Experts of a small language model.
Experts: 96 experts in each of 8 layers, 128 tanh GELU neurons an expert, 2 picks a token, a sigmoid router.
Training: a variant of SOAP for the experts, 260M tokens, 3387 steps.
Below are experts of layer 3 (counted from 0) of a mixture-of-experts language model. Rows are named router (the router's row for the expert), down (a neuron's output weights, with its number) and show model dimensions 0-127. Each number is 128 + 24 x the weight over its row's rms, rounded and kept within 0 to 255. Numbers have three digits each.
After each expert's rows: "comes before" lists some tokens at least twice as common just after its tokens as in all text. This comes from a sample of Wikipedia text that the model never trained on. Tokens count by the router's weight.

# expert 40
router:103166140126128124161140149136110127185137152158146112131118122117111075103104125126117131131091164139132163124113173109145111134096065122103197102101124131141109130146157050121195115094159136125122141126113134137100109115130107152140112123093155135122141141158106138115113132134155148124119115101157105110136117117184132144185139117139125116131120141137130138133123195123105136164128
down6:105143138111148108133147125139082097115122138108144145183132081093122119108153081135119091102146185123132138125108125126133137108189108120110106177128104112120111130136143140100136142170155153136129105106173087135153156139093103128121131094064130122135146111120146095153128108125154118174148138142135094134134126131111133138116134148114094186102129094172100132110081134113147107126087
down7:164115178189135125098132126093118114133084098112132153152153096194118117066104158100132109085106126133157100112147145138112091105132142132159127162141140157083184123104130113151150087147100152133156147150141081146107129118144141086131142136112144124125098112106120103071120117122133119077124120113129131121134120136119114142173109150137123100139132162114113106116165111130146124123120
down8:179086116162097118142144104066161124082123139146092145107142135131141158166116091111140146140101129135143078116109155136151128099115155174148163147130144106103167137135127171152112117127117151144134103091164145155166112128130118122101140142183141098116137139134106140142104106109115123157117107127130141130148098134123127104115116101131184176117172129135121108100141105137144103102186
down9:130098114140085128112115138093127118121132171144121141150142145100131144121127115117119145143120130160122116120156099097183121135145118144091145117129173098155153118133137138117099092117153138127125099146140135121079117126127056121164108167133113106170116144163187117118166100097096132111127130144137129081156163086133137100075142151094169176158148121101154129129126106137165139152116
down10:116089086116156116103155112128133121132178081127125110125097099120095089163149125124160107152137148143096128112138072134123151131113152127132151128101136124136095090142131145130136121128132137135126130124164140124129124068114142114134176144139131122139141109141103142120114126079146134166153133113131146146131123180157160139123189152089129123129050120149131085122106160102103172106076
down11:109107164172179159070140102108136123126096116153149102131123149127132180113125118161135131130143103070116115111125155132113120128111100168140095088139140144130133122111140143127126132145106129132106082113125179112139126127132134120098096127156096135149157142138119114124115091118132117141132082081111120128170068122120130123140156152170086136149116190156116099127141133101167144078112
down12:100149113128135125138129110147176138153120134178133077112156143135147141140096155158158116140124163167093092124109132092114127136128112130138141153127145150074140113149110155158180111152122164117162121101123124123136110121111087149105151112105096156108091065157124144124143137125098131184137104131171106151182115078117129134132122132122076105117122123142182143132114124154158129125137
comes before: " ", "\n", " 0", " 1", " 3", " 4"

# expert 49
router:103155166173131118108156119114121144101149127147091164106129127147130129098129127116136102123121173132090124151083171093092125098125091156108179129134118125150124107100177128115124165117166157146132107137098155143110055132154124146119116099142141128129170112135093110093097106133155123145092089152148121106106113118121158116158137129150096161116119132133134107080134167124139159135167
down6:145083118125155043106120120099151112115119142101107151128133145114152155070084129095131156111119142109099130104146179135130111100106137140104136120119108123054122114127117076155099157148120096146106076128147118134119120150098102151141134104160117109113143121140094096111149126151117161101147146097123101142144123111131135117105135120108099104127113124145085129145060115126115120112158
down7:117163165126141113101137113115146130133114146106126127128122179137126144141104114167109119114086140160119120101129146159088116086137095147164121111129115155110076187142112134089096058125135103115131138133136120128119175124147140130123119137070116113120144122154146152076136116082108136129123130167125116158103147121165141108133131131113118095147081104115044118146125145156115137104129
down8:118065092108117143117128140153113117114061077135110117103143107137121185115146132106109141148126138098100110121073143152083138113120120130131133110165106088119125136160140145134117140127088116113139130112128092129137155172132116093142153126145133122100121135127153104121158097136156123183149122162138108145120126132070189142153127088150134113115124124124178151083111119172133146144127
down9:103085157104133118110155121132148128147158118113122126183099120087090125121121099086122178150166129083162130088143140084146119120100104173156108120155140129126135133133160120142150124130118132115113132094120087136094074132100093114127090152109119124152156092088141154099094103152154124127129132142158133152139122111141164117161117137159108120194124161139134130138170129161143135146110
down10:175108163114127134106120112138174096105107193162153115135106081157125165127078106109163159127137113121158154132163137157160118118131109147132135135123115137174158144150117122121114116097144153122119146117116137120141162133121173145123133171143129135132133124178114175159118094067146136136094144141139120077157158101161131108156115125116133117100113147143143132098168095153155130104134
down11:149161128125137131107093061115112131162146103139155121167089121131132124138108098134101100138113133137160154148145132182153102139124166149156116091111146146083134078141130115141119118082069145139128165134118101132106106169132150117151098111106160155161184122141123153124131100127114102141056145115144147128146127129117106133123131146117082118138137119111134145103071145110145140152124
down12:076121081123160084106130140150154066163149106134094102131132120131119151148127119095116124138109127130138128134135162152148136168100199141140150095145133118108151132158114114135128142138126176149135137163149134121121159113093145140151141147135088087124112117130132094133108159146073072106157124168140094136143121114175140134128100125150146129167091107138099126113103134135133130164084
comes before: "\n", "-", "|", " -", "  ", " were"

# expert 45
router:099125137136141128152155185143079144154151099130123142146109114166136120116129112072134105133103160166095151150105157126093124159104111123173138125114107093122173135108133073083119161147144161135130120131102131146109130110139118118106107116143156128115143133088103063103124058132142130130113149109141111114102132106194142116138115112135126168128134130125130116104164169134141166115120
down1:101150099156101127112154125153142111146143143110114101109125114131125123145150160079129124114100171148103146128141154154110109134122144103130168126113066141139160172113136110132138146127135145136179126092157137180120118175123172103132094099164080154090099100105121101117132136129126104147130143131107109124134112151117077130121122124162156164183133096151122094125132101106127083144175
down2:125108151152127103147122141124151147113165137101114132126129078123147144155105121103126152130101161151108154179150139131119132138138119173120135132102158103145162155119155149173097137116105124117131114101130131106142120137169179112147152124120141075152116129089184140137129139154069080116149094122101081130167147111135130098132104123118181092126106090117145087146104116156118090111148
down3:130126133087128103120104139123094133140099117133142131164096130129174100175116150144118138136152126178096119153148134092109114140156140116095106150153139143151130146132094113158123104137107123138152135123112131117100167131122075122102154144144118111160045132117136130181158134070119167115113119164103134140146079149126158150132136131116167160137121166125150112103118091178116165115115
down4:171098109161151102130127171104153129178127098132135108181113118116074124161167130126115103133129155113116123135126168138149131105154125141140180118137096092073120133103108124117146152170095142130149121086175137098133145165150128121127172142131118114093131124098126135125115144173135163148135137088149101118153135164154139070103119144146105113115142138165129146166164132124129111131155
down5:138122109108118164069101103128107121115080105137154130110105146181184112067101121095129162103154133124150100117136126113095133136111115134150117139103070155121119144111152166150140129135124149125162116136105096123144123109100152113158137101129091154125113103082163141132113150158133149124140161165118147107173124148069145147127107094118121101136132147100145106116122142175132120134168
down6:102095156102165127120153141104161117132130169164143127116102132088100126132134152129166118113152142124118112099107150114159135123091144074122182110144154156108122110132160135161127168095097100132126077145101116172128092129117108163108128121088089121115145119113123133120157132127140139131098131162169129143137112149096125133156127097124162135185125118139154160107072079143135131172149
down7:131131142155121172130075141130170145113188143144134127144132140133125110142095145154085114159142116134100125143128067154111133114150151149094154138191125111098129118127155136165128161152155168124143135146162143141108121147134128119135134110175086112120160114125103125177171119112078113110159112135153144118123119132089133161104150179146182149107091113112128129109112105141153107117124
comes before: "\n", " |", " (", " \"", " is", " and"

# expert 10
router:090101142132133111153183150123132133097138096109142116145121108126111154117109149140124096126132125149136143125126135110141129146124127080145124083126116152118127104142165098117130151100159122093124102134127117142126125182114127195052114132142149109124150096138122129071146108151141161127131155175139095114136076102140140131162113129142079099094142156126144137115087094132143132158190
down6:141126140123145108086101141146146178117100114125132098142117073115156119157127133100092137096080148120190123129090131144139122119158077137099145093135137094123145190141118164113142124097128121149081138107138116085109085125115094107114115137109106181131086113125100145128152141178140120133149138105129103100147102140101136125124122118122184119135154130140155085149156118142109114138117
down7:150115107141109107115102104146124109138085138154170115127099124107136169108121102166139121132095139140102110133174143118133155066152145117109114110096138163149129157101143093153136133155165134114158099180117128168098116119106108120098156100082128127110144102072125136117155109140148130164153150113126113134134117140162162191152156059135112145120141149139142137114111149129118098126155
down8:123149095113118128128158100117105068142137135118124140123132100106065122145164126148158107185163189120125132099107133139103122140112125156156165144125130163099124129120133135121105154153096121140111135114133131113143126125079139114162112142129154125080123101162133155104114108144150181150095126082141139143131123111169128125092115126148109172126130128127045139127133125104136160155084
down9:123119108089150152112102162084090148131125122112111137147140124107132104128123111065144141135133126112112131137150152148092152119117120125132108093106136158153131108119099130072154142177127153121169119152125131110164094140138161107153146148101139100179114091093116108123172092144131147101094145105133155132064139149190167124102132118105117131111151121168145127107130184124143136116130
down10:144133093117140148135140122145104184142085150153094108144092084137105084116092118129114160139127141132124118130071107188098127139135133134114083166116100123090149109135144117135155080116170126108119135151145096121110154121109147135133166088096135131093153161100109153115117105109109126146125118126093167172081123183119129109138114183131132138106103128131109116128159149141119131102129
down11:134128192123057109193119110102122137129115119116105163108114113125116121126149152081112147139110149116135122057114153141118117131168144171156125109131150120111095113122145108121141128110126117151079174114121127146102147116115090145130111152109158099109152164100114109152084122111111123150111114160129075115144122109165095099131146158121154167109141142124118126145144137142130146130072
down12:121155106082122116148150119130153124109085118117148154093172129119124149120119081130106106156150102142156128126109141138069131089131110082135143170111116117167105141121158091155144137129138140127110115122119096118151140169103148151131108154125120092115117155151159161090156103116111121099097111143084114065164135129121089129116096145113174163115113080161149142124130088119156128114140
comes before: "-", ":", " D", " S", " P", " M"

# expert 47
router:128135162143128071143133130089127138137146135113121115145091121120134117102103129128147167127128155140073152156120134118123085108086115110091123094159125102122172115096142122097200111149178144134142099108117183123104135106174112118101121093118125129119154127099129104120097163168135124104140115111128117109128163166164153116134158128151123111135102149065153123154123169150124142145147
down0:128116086124197139129169090143108085119139127132121105118128120146122131130103106139162108144141106174106114159127130144108117166143121159123121124163102130135136143162133121126111119096088142113089173173124142140132132107098116110174120149162123150148130141122079109123148104114113170133115162137118134092134072142111157146144165136091123103116140107130132196151103133157173107082128
down1:145117136132124126158149137155115124119118131122127117132149122140114127154104159106128117135099185151099087094118085099105140119174119135138085122138117138142111134162134168163057109146134103106106137212113124113134098126124153073144129110128150156102155148152155110136147161102140075118116140120093147112103117104151139135126150125121142128122141110118183156146134110146138143057112
down2:181119125133152108148158090091121125172132106124131095142153117144129158134158151107135149128165142132176101132142111077130127085114125122144159168108130124123157136125102122066085133110116146099176158096103124129149177120145087144115132147157127147128087118133105157138098134178101139131119136129110161136121078108109141121131099113138133114080154074122106137126103139115166128148113
down3:119116124097091140110125110101104133173145109169102098143143139146132144120130131071095098137122173130135111151153078131160143137171120125162137134169141131174149165174127097170098121141104175111102143174138111131091139137090137151145109154125102134079119117173166155110128130141111146114165105116112129114139120139116177145124127126127100113111138155163115143081121119092154115125126
down4:123120163098137132104098138137115130117104148102111127139146112154105135157141141165099106157127177123131114094137166153176130126186153136141110101164109117114101131108102143127108161158134098176134081144106134136096137139112104099147158107136118092111117108145133115093108144128179142184154138114140129165108157109151082164143117155152127194131142168161143122138150145135108101119144
down5:149137103133101079156146134133110132125084091096143132154145126158123147110141138134148141133128130153125158152113148118135125113178186112158142135116100147143120103100111085137115127112124143089139139128149122114100129133159131154166129124113174105091150156149122068128134159109114145144130124118043150137090121119169140136154137112064130090106116120104137126142126130188152134085125
down6:101133137101112117078114153085128147107117106150148130107132102142166091131147133142135096132151142172120142121141092115134142081126106139123115098127170127083162125164147143149129109125124139159104078130165135125103109135171130116183100123079147141124143163158163156135115130165151077096163134096161146108128091089128140140107145138119109132138158120149161085109125128091145093127111
comes before: "ing", "ed", "y", "er", "a", "es"

# expert 89
router:095102137146150114162136136047123141095144105126120113140085106156128117120117107139124163178110152126145099145082133139117151165115125133160144127154115117124134120136122136105124184130126122171134102118095131152113145134134100130139088088126157120124150120111102116085140113163155150134138125077135130115124056176166124160132155120125120130166090143156132095127136128144150123100181
down0:117149148129158130105081121123146101132135121164133117145172138108160118134121156116138126160135132118141151114143112111133149147125174152103150149145140143121137113120122119148134134129124125113087128091127138173139113182120142092133157149105131131127171143121109110129177148116122142067097111160123091092109147116141129121087156188165127131138083157148175122206134132076092115144151
down1:088138159065154161168106111118141108106147091071150181127137107148164129139145107149136144144132133137134085145159186164134120124127120135154107118137151107136122151127116170082106133135116121124128126145133132091092165128127115097123147148156161137099106106121142105113105146141153115105145193166098109139153099102156154133109120139144117108139087134093156140149154112147091123156113
down2:125136106122094145130074104082102093169106135110137122121150091099135074104109133173082172152197134147150127085141115143133148126155097124136142137110107121110109128149114117107110107142083156152161112121140098154132119107084095125134135129124128110116096142114106106176149127123132156138113137107155101088126113155123147142162162151143073116165112125151135140107121130113168154142114
down3:112183117145107129129141113126156116134151148118160137122178149125145136172118114134116137104097160093119096147104126130149142130116121121086162118122160159097166119116136132138126112104143110174168146154106150115132146101081128137095116085108100142162153142147212095139096098129123128146092094135161129133134108170145131123155137131155125145123109152083103146129079143168146137095147
down4:122118162115115165147185136142127146156084102162124140096098119145156116085122127130133111134148108148116143119148120103152113136135129104119116135141126127128174152077084128129121112102157106106116187143111136119167110145120136107115159154137139100133144113131124088145133138146118180081082151113171126128119134121114111109184100127124128142173101116119110117158109105152099196100084
down5:126130086117082119103144159131138081135129163152122102081134065088112159117116101106153155133111126114105133096100150151147148149123122124099132093081146098153092150116138142134128132106105129130152145111150107150129138150127144108138141110130177147087202129120112134138162172155077134159123152167152141137114138147143116133141129144144076148090147135112130143159130141134100099140095
down6:146117124130126112136145102106089110156151095144139078172107160159151138142141145128130162118144091165137144120133122128108143139123126126149152153156089152125126132108178151151166189134137148136140147128130137107116133181118173145138137110127124092139085139159110156129174140110106124143150144095129087108117159131143182138117169150094134164108155068163113100117143121129113171123149
comes before: "0", "1", "6", "2", "5", "8"

# expert 67
router:138110090134141143132188144141118138175141164167131158124134127153139153119112165078173118116110198136108149127129117118125081155086133121096131149151113132124128117147127134150138160121123126117127086135106164141147118152132109115095112128142113084098131157087123106096102071129137132114119126088134103123149105113139127138128150156187106120111082164126122099139110128154067127134159
down0:139128083154124092134147130111127130176125133070140157109120105138145113130130147102111118113094153150105159099119099085123173087154137128112107128118131110117108128147156138151144124127130110161080156104091132133092141154094203104116149137095171158107154123146134124148167190108134110107135102145093176092143142133107138138170124126130130124147121133109109159142119096131102105147107
down1:124152148130152086145100157141135093113148154119173120142142116117140093080106105143114172138147103146167136102124162167119124129127119153105152119165086144141125123152092178100122144140134145130120137122130088103151176143138118117121127135155175082115125119150149107131181118125109130108150125135119097134088084079131162181105147130175129113102175108148156141099120123119144113110117
down2:090110133133142137117128108151117116146138058112125142142108128137119152136157131158144157154113157123110178116148108078164169111150085116136090111119203127144126146140136177135135137081123140163151122127127114124120120137092129120083156123133162122089141157153120146170127114095155111146108127095160111134161128152120112170127148120162088150127119127145149106110130184149116137087113
down3:108152105124116125113108112164081128166109141142087121144141129112150134125099124126138129134137158143153140129105091116129134077130104149163090178155156108185154132090114150155074102117136124110113097182105131125136135124124094131134155129157145120132087150124167159106136109119063151152132165157116149139114125115111105127122120158111158129158095131093178102097130141135148154154091
down4:116160125120130088122101098082179153095137147119132112124141124166175130117160119147127117140188104121124102112097160120103155120186132145100123134124080108082118078103118115174117100151119123134153116111095132131153109165093120172132140108116072130093145114126126140177123138127113138143140103120159165143138119115098124118145088109140137155116154163142143121146093103145141097100124
down5:138131125121154147155121128115123155092112130153117140108107120139134150150100117140146168121147135075130087136155099121111156166136119117120070088135086127162088086126094125100070125098141127095164136092126157158119109154106111116158199132163146166159140126138133096145106111093113098114111156153149134126134078154147115173147142146122130119157135139141120135170123125167118119144127
down6:093100123128125129092166104131143118148132091169154141089154171125132110099161120119122150112051125119136125149132092160141127130160135124134106137171133093148131158134113130167169092147116139113109157149127108107121092179160129129111143135073132156124202114138115148147164161141081109142135133115150152104093105116119117127139134133147125120149108112111108146131161125147110166106165
comes before: " by", " to", " in", " the", " on", " as"

# expert 71
router:105149119160126089137162111133086154119147127119094179141142119152121089110143144125163151072138173138045158134104131085096109141098137149129108092117120127130170117096123139126145117106169136109132077150113168120109114115138108109142124149087106133115140153138122146121106127151126082113122167074131124119153148115132162132140129126168103147081126142127132125120100148142169143117144
down0:105097141096088116135128101134077177181174153182146159113163140113105116120129141114148101150133116113135145136139122130128168135165126101122094160109112160145101116159109140153152123146147151089135148121098180108136151095093135151151125137160104141162129138138113145150107099104090087102131133162149140115133113131103121156096171180143095113137118128097091141144111162115120138128122
down1:125111195156135135099113111110147159119152157090102136134146114132129097101110126145141135124131125096173113138142139091141130134129080144118146121129108099088115173117085140118081131123098117113057128158099134121156123140140154117138109143127123104100135144115142153138168136129086154106153156101143120168154148155045127123113134137162130122137129085094129125171107118084150135128121
down2:100135124144139164173155155119071141156128102106117147105124124124151120145114145119141130105123123124109125114108065187112137130127113103097109133135120101132160114091112108126158131101146121178146082137112134129127104093120141145100090129074128120133111128092096148114173136095123133144122105151122153134135168114155120091093113101096144096149165115105165152141157096117123193095121
down3:126092131057137100137076129142121144113118085103104130148113160134105104138126110094124144123146122120103140118096155095143113156096098099085163147161097107149114118123119134098171117126091165185123094134148090161083113167137144113134152112101101137102127153133112146161144135177134107103121128116132117113104100121103166138126133186140113125109159093149137148116146109150118099134134
down4:127104103151112155159148138128113163118134128127128108112159159145147138116119107134131133116132105125123154127066157088147172123108124128125100084148104130135135139109127146133144088136087095157108157088095160128100126171125153133139091136159139166119169149112160121111119157098144169138120061136100115158136093071174172125106129113101122107171149115126104130111144169130131107112113
down5:083158140090134173084108139143107119131122122130147095133136103117124148109111133107121124135094155164117112160169105098148120121108118096127105176134166131130136167115108175139135100154121132108145141177143124129114119139088154107103135130119086110162105149113137164082121085140129152127154121212113145162106116116112127121140110138155158139158069098120110112124131152124146172118146
down6:119127141095167160143106139130124157151098181190087152146155164131111103087083134169124114185136122153122140126085156126132126165089131116138143136122116086133117096124123151163127198114145110127105134126130083146135087113160143135120137106099120132165117112124108116142108106121138126128136147128133158143120124155125106146136137106095093120128160141121071170136114178137134123148097
comes before: "ed", "ing", "s", "er", " of", "ers"

# expert 14
router:141155174127159110136141125134111139077137155132074140118104107115122131150113143116128142113062117139125152136117138121125108127117108101144163129123134135128123138120151141138108142057135137131148077114121140149113092149145122142100125115128124065116147129172111123125135117159130118123108165156128116128146128172143118141158117108213065120103091193116127103084107151134134142149123
down0:122079095123115148114098136121121120132114080158151119126128131130115135142152058091148115133148116102104118149123116152114134148089123159133125130145138092143183150145126139150171108079163096104138126118158144183127140099122130103112100120153123133131147133140139157084080107121158149118114084164151151140110086115131135124074137087136140133135103127158095114147151138102073144104149
down1:131118133154102147134140122163141092124158155113117113152156151084150092115128124124140174143100112156124143112145103119129117152115106145125158162124114158091140141098124122086104069093110169155089174142146124098140087102127111120113148119118148135120138141125117150105110116109113111193121079131192170123130147161095121174103128121141125163104079088149132117119115115122107146143123
down2:117154170090135110157157160115118139107100098130114114159170141116139116078126125168079121110086127123102128129141119100126137109125116190147157088148090140098131116074122129136144106159160130125136145151106124131127111183161142128158123130116123101151098155076176126098093088123129133134116125125136133147137169115114101149124111146099116187161125113127113142155132098132146169140154
down3:089146153177103151124153136163127109130139141110129118144115143135158146109093123111145113111126140172105132106135097107170153170165132098116109139160152110148087130048104147140102099157117105147100146147127130134158097147143140132115102089116117159097142159110115122111107080102121113156118120094111144132130179104096132102152097147127130128119123127162074159107149086129146130087148
down4:108102122125139084134103088099116099126125126150121161099117120120128133094132117124105155142113106145115145151142119146159129186065145117140120140164150190102130161099164121129136167169118104162097166130146152107082134126141135168180146107110110141122159142123123105100119091112137092129111135134128148114133137093144155126111112134106143118099111131130098155119127148149065129165185
down5:098152137130125131117167121098159152132129162122143101125164120110145127093118116095110093121123139083136124134130124099129134115150107166167116122084126151128192150117140139141144153170106151110093143114085142172110110116115122135185139096111087116117104135161191116138128124130144174118149101088118145129146133129113104129122155131195182103170116131127118139124141121121159167101115
down6:153137150136107092113141133148156114112153178119124140152094098086197125140146123121160125147143137099133119086124174118126137093099092163128155117135123168135139092114106101157101123140137154116151130160129200098097177142126139171126160136142136110126147095136128095123144092119174117129135107118112098111130102143152124138158093152099088084132133098132100112158128118109127118147136
comes before: " the", " a", " as", " an", " to", " by"

# expert 57
router:107098141133153122142130145144118146090150140140156123073097135129134124095121192106136107076159114135095123131115152087105135141095111089119158142128110097151150140130153094117178126082130149154145128131117137128115149101129095126155106113060108101105137103080108134131132129160138123113120126087145123109145079174112164155148118127157064139169128132123130139139141155145115149126148
down6:175122157119147137129138105144106163136120105150137103098117164136112117147102093104098135117101141081119103122124139095150135146143107143106107134161121152132201170093107165149129132090119151114084110125134141084147137090156129121138183145129109141104167123133152146138110130116139065088121101118148106145093117131144143126137142056146106132174129129139134118148131135086151146102130
down7:106093139116094113132090142193157096134125112111134158104109145139124079111120152118126129103100153131086135125129117123111158131129118100136132153141108113149160091128142122125079124090131134129128123153196129143155121130121106105152159119128142126115096070084131169172141138141117135128122131061138130127123139128155128159099161123084103108127118100111164101171110134149129138115064
down8:117124142108113113128133127141141114141132120122108112154139112090125150143118118152142076094121172082103096120119117137134150152112121127063132174165127142123107138129133085160164097072147117134126112159138099139144122115145162118116098138091158144121135128109145100090097120144097142139113147106117148111128150123094136117112118143149092171167096130130176047116072147140100113151119
down9:146115118121156164126141128114118152141110125112110156135116161106145133121130085127152145138124188168136073119108102137190115171090136154147110134137130112193104109146152088154144085161116114147128049128126157116117133162151116126098139154101133103143155110110155132110109140147160110113131128105147102142130132124129106114121156127163160108112171126157153074160123122142093136128134
down10:169146127125155126104113125136121139118108119116102134082111086154133092159127066117111157149118178113131119196119124136147141157109100138112104147105121134140117132112117165127117111140109163097160125141160182110155108117165157114112122141095142051129106135150147138134143142109146127123139139170109134155132118119159146153072112112124092168153138154140104115133113128150138093088167
down11:122130116096120152118150137094092102160106145100098098093135093134088134102105085151170139175101159144173140124156116161163151091112137142147063121129135131120118117133109140098156103167134138126160103145134190154160150162133135137158119151140109127121098137160153189155092131138119106129113143137130137153100156144150148147110096116129145147106130101123129110111141081101130149133132
down12:147122124076103142129099106139140120086177099121137144094129122133097143115122155155132151145155117119134133139136108127082159123142131136163160135133095103105083165132176124074108110163178116090091122166126127123122139111091161157151162140095118127137102131155137114105119145158111126109132134149128116130113147105116104128154132197087127145132109116090159120138180108143179118146110
comes before: "\n", " ", "==", "===", "See", "P"

# expert 9
router:142085109129130118166132182081103113124142127084083125136127107126091136082108153119108162096062098140098159127119136118117129136109103149121106132114129120125138129148160119132143096182162124182122096158109155136149129125135128133146089137139156133116154127124138172100114122134143131141122142103137098115149098106115138133151168112141100141118050155128132127099094168133118143181139
down0:128108183110105083141135165131116146119103116119165134102180184119137135139114117146143143092089151136113091158156136111093157125142132179133128126133122127131168142122120116143078164104135130130119135128158108115147148145210097117121150120094143115134156133123154116120132138123117114192134159111123065128101163124171155131117145124128117103175133101138129142134107118159112148156140
down1:124121105133124121152139142103112136095148097101140115133124125159077131088150108135133100096146110117154119115141143112095122079133088120117091146120147144165086118081155146144130115142136116165140122125090071141137146179124143121146118159134161166093091128101134144125149136116141145067138135097150140128079154098101125129172161132177108127130143150192125104107129157131134112104112
down2:137086081134153116143120123160120124115149138181099137141127176125127115131154075138111113126112166132080164091128134125070164152118127144130149136108121131121077101164092109138110124117156156147142108133148144124112105149123139115142134133157102087097081122109106085141142137153144190119124132112120170156135148148182149129113127128097131159139177119083125129127114144168152126111129
down3:115128141126117135148119112160149122149125167118157115130097144138085076118111080124153193132101094080111116098142119125131139142100114148138110119145149142124172099114125135151098098123105099165120145151101127131054105120116128162131137155121138149123104088123131126076152111103130121109155153112120094111146119167204112155107150155148150125161087113139157120106134136122136126116103
down4:095175181178106128152153115132103174123139145135137157127116136156154107083157124118147156143127168097125132116117085130116119080139139149124123122159113150141141104095148191117129108140132112122107112117146128141145120113098130160171142148140091102131150148128169147114094173113100094143126109126101089164146118098100116128141063113133152126145101120089165121158163143111146126113126
down5:112107158147135131119105061149160111095110127167118103175107119140133168086163169099121159115177130126120133142138101125125146165088151119078144126138105137095130124106109082160106132127070094136133139154123153114139114142128100140106082105171131089111134113088118132111093161173112144105134131127130131117156118150097142122125112152078143138149164117119121143107132089120120111117142
down6:136122078164118138123140157151105109156154151111125128123134089124125152090121146134159143162137108123140124120143143157094182120146143130104149131116155134089141083111151090155128150117135122130090129156109172106139086146120155153170128113128132080128111129114141086146086141105128138130133128127093102124133138132118133117110134124104158116116127181095120134077116194093063126072129
comes before: " a", " been", " not", " an", " the", " also"

# expert 69
router:097128133147159108120137126094107160150162117109117149147105105146106120073110114100152119152105164148101133174089150108090138159099111126132142099145100101139163085085150124093146150125158137147151111169106169158090093111172104151142106110111157126103146126114102077116140105146155117098101128144142114100110103147144170129137127108157117139133096160118163110117136160162115145127143
down0:145103123152091100104134119145172131144128144127168144130115134137120145157134187127177093139091141126146082087113146135135148127105140146126121112129151130068153132119117126091155100125090093108114124141123107137100120155131170187131141152154116139158155103138122155143130113067078122126142125142154125128180163097094080138101141110140104117146137117155110129148173106144154151138140
down1:087152091144097086140142128086176090090062086125122137117136097169130127174139107150135124132140174107153122145128140142145157125120088128113130099090145098097114118107098127102120126118148102123104101144152089147128095103144157120153127147130106112119110091099108132149143132128188143138117150098108112140165116165145124123142116111146161118125149153130125168096134109087091155141108
down2:171143155142146152110124099135119166174139165148157161122172127127137106108150126091141118160105149121115122125129118127120130182101115107132129119137189139115098129100136129096118144173123115125107154189102108119102140143131126087157128134127095145162117154092123108117135089162140081105153153150123123118158127094159097119141143129172139110142189129139060153132131120101134120105121
down3:103139111139123138154130173137137059187101129145117135111081151141107103133090086104119123106144135149116151095143166183114101151151120109099106136163161132134117131136124160166126139160128110194094134117156130150156123108100142115102168098134137101124112139116098117139097130148147157137163114137119112145108125106115149135118100136118202115140123117152125142147152123166133162142158
down4:123124119172132124130119127109114152140116115165086126099119131117152151120164126091149135118121141130151139121132107119148101153135159170138131094154110141120162141100096115167130111146119117136121065172128103148124124111127110159074151122152125137183106133107087118121099122113106111128115184126133134140140214113186125114160108168133128171139121110141096141161073129104125128149121
down5:121106128147137138161158125122131117148170125110137124180112100120109144118131090123133128138113149139182115115129128098158131116136205135162158169119161124175147137144118096138144091148139045171099149113139148119158124126139136154139130117091182136141151132107135135139130147084115073133108144116124137096088119125107146124121120111142124056160123122148112152118138150139104120138149
down6:132149129128105165084128125105094125142155109115093125129135122121150112146148190105151139152134119109125109156167125136139141131096136121106192113138153099133159133099103139120136170120111086122116129114141138114151201108121175157169121129078095120117089135139127153117136136123120131162187132109109100121173132135154147120154146105130108126162169154141152119154146140065139112108110
comes before: " 1", " 4", " ", " 2", " 3", " 6"

# expert 37
router:137116144160145107174122147116098139067144155159094126111139146127118131069108109142143112147129115151082100142102133136079079190122098161127131118145124142153162095080138136107111105141154174133136113122105147151121089155160096127128120144121133130128140110110124097122111155129144125095131111139144112109102122156169139147138169140134125175161120121095134099133083167143094143095114
down0:120147145160110116127132138155116083146133142130143116109124091158134157108154165110150134132072131110074126162160137161124133141134110139136143093074153125130119126113111134090158140094121101133129137149146078142108127147186112124152083117124126099145123120164079142119174141155161108102129139099131160107119128177101123124090155110104148136129102085087136154163104087128152142144150
down1:083152119111142127112096156137134109118141104107157122108148116166116170142132148127141128122151132133183172108141144147155096136101109136110130096159111127098088141125121133175149134096138131167148130154122103105142156138135154144078157097098120140143150160129132133154108113141118103165134089151135104113160140075162161112093166125125154137141141119099149131162093080137080157173100
down2:092113134134129092103153129144146146138180112132116113160141130085113135056130166171087138117127093169147136123091081110110139138120135110115117126157121127134146150116138126160142136124079129094127193148158134116111141080124140125163134153126108136155100149117118114094129140089134140169158114151138117127144140168175131090151158135147090157105115114120105149150118127103100080122128
down3:147138137072145119099133172133146123200090144106079154109099121121089104144090105089144142140122143194140148121164093100117112114144122148120127109138112125115104141111089114114126090199115173136129124129144151128115101159126127154124141121137134175147099123157110162147125139104140136110146125152124144147132148105118102113121155151146113102106154105153131146196131151109142140116112
down4:116093133194122157130131134105111127105139106134096103111091134096129097129129149094137143140123139121135133197114136125133147107180141129075132164153160167088162162107125144138173114126158154153128149144170114108162126123155145112143120124121118125080150082090131164117114128108100116110131145130151115117084128149114132135099153087128154085141172136141157155112114126143102099111154
down5:162103146106082133111101115134150135106146140140103097103109095167184116124135153142114145141116088165105138104150109097132110093118101137140119145116139106078117109127109162129111154154113103127099150187110113127132119161139138105110131071139159115120085177100122167116100102134187137143128120109164130138159174154113126150125110099118091123153109111162130115134135138135103112178139
down6:106162132133111119068158118063120111138117135131135111106139129140140123135104152128121141086128098110136183159105109135117144150173145082133091186152150151134124109125167140113134135112149151149145115161086122120166138188128118163140112142119114132108133158102142084151128168096120159115116133137164153121133152124117150146140113128124149169112108125154085073131135091139091146119104
comes before: "a", "i", "er", "o", "en", "y"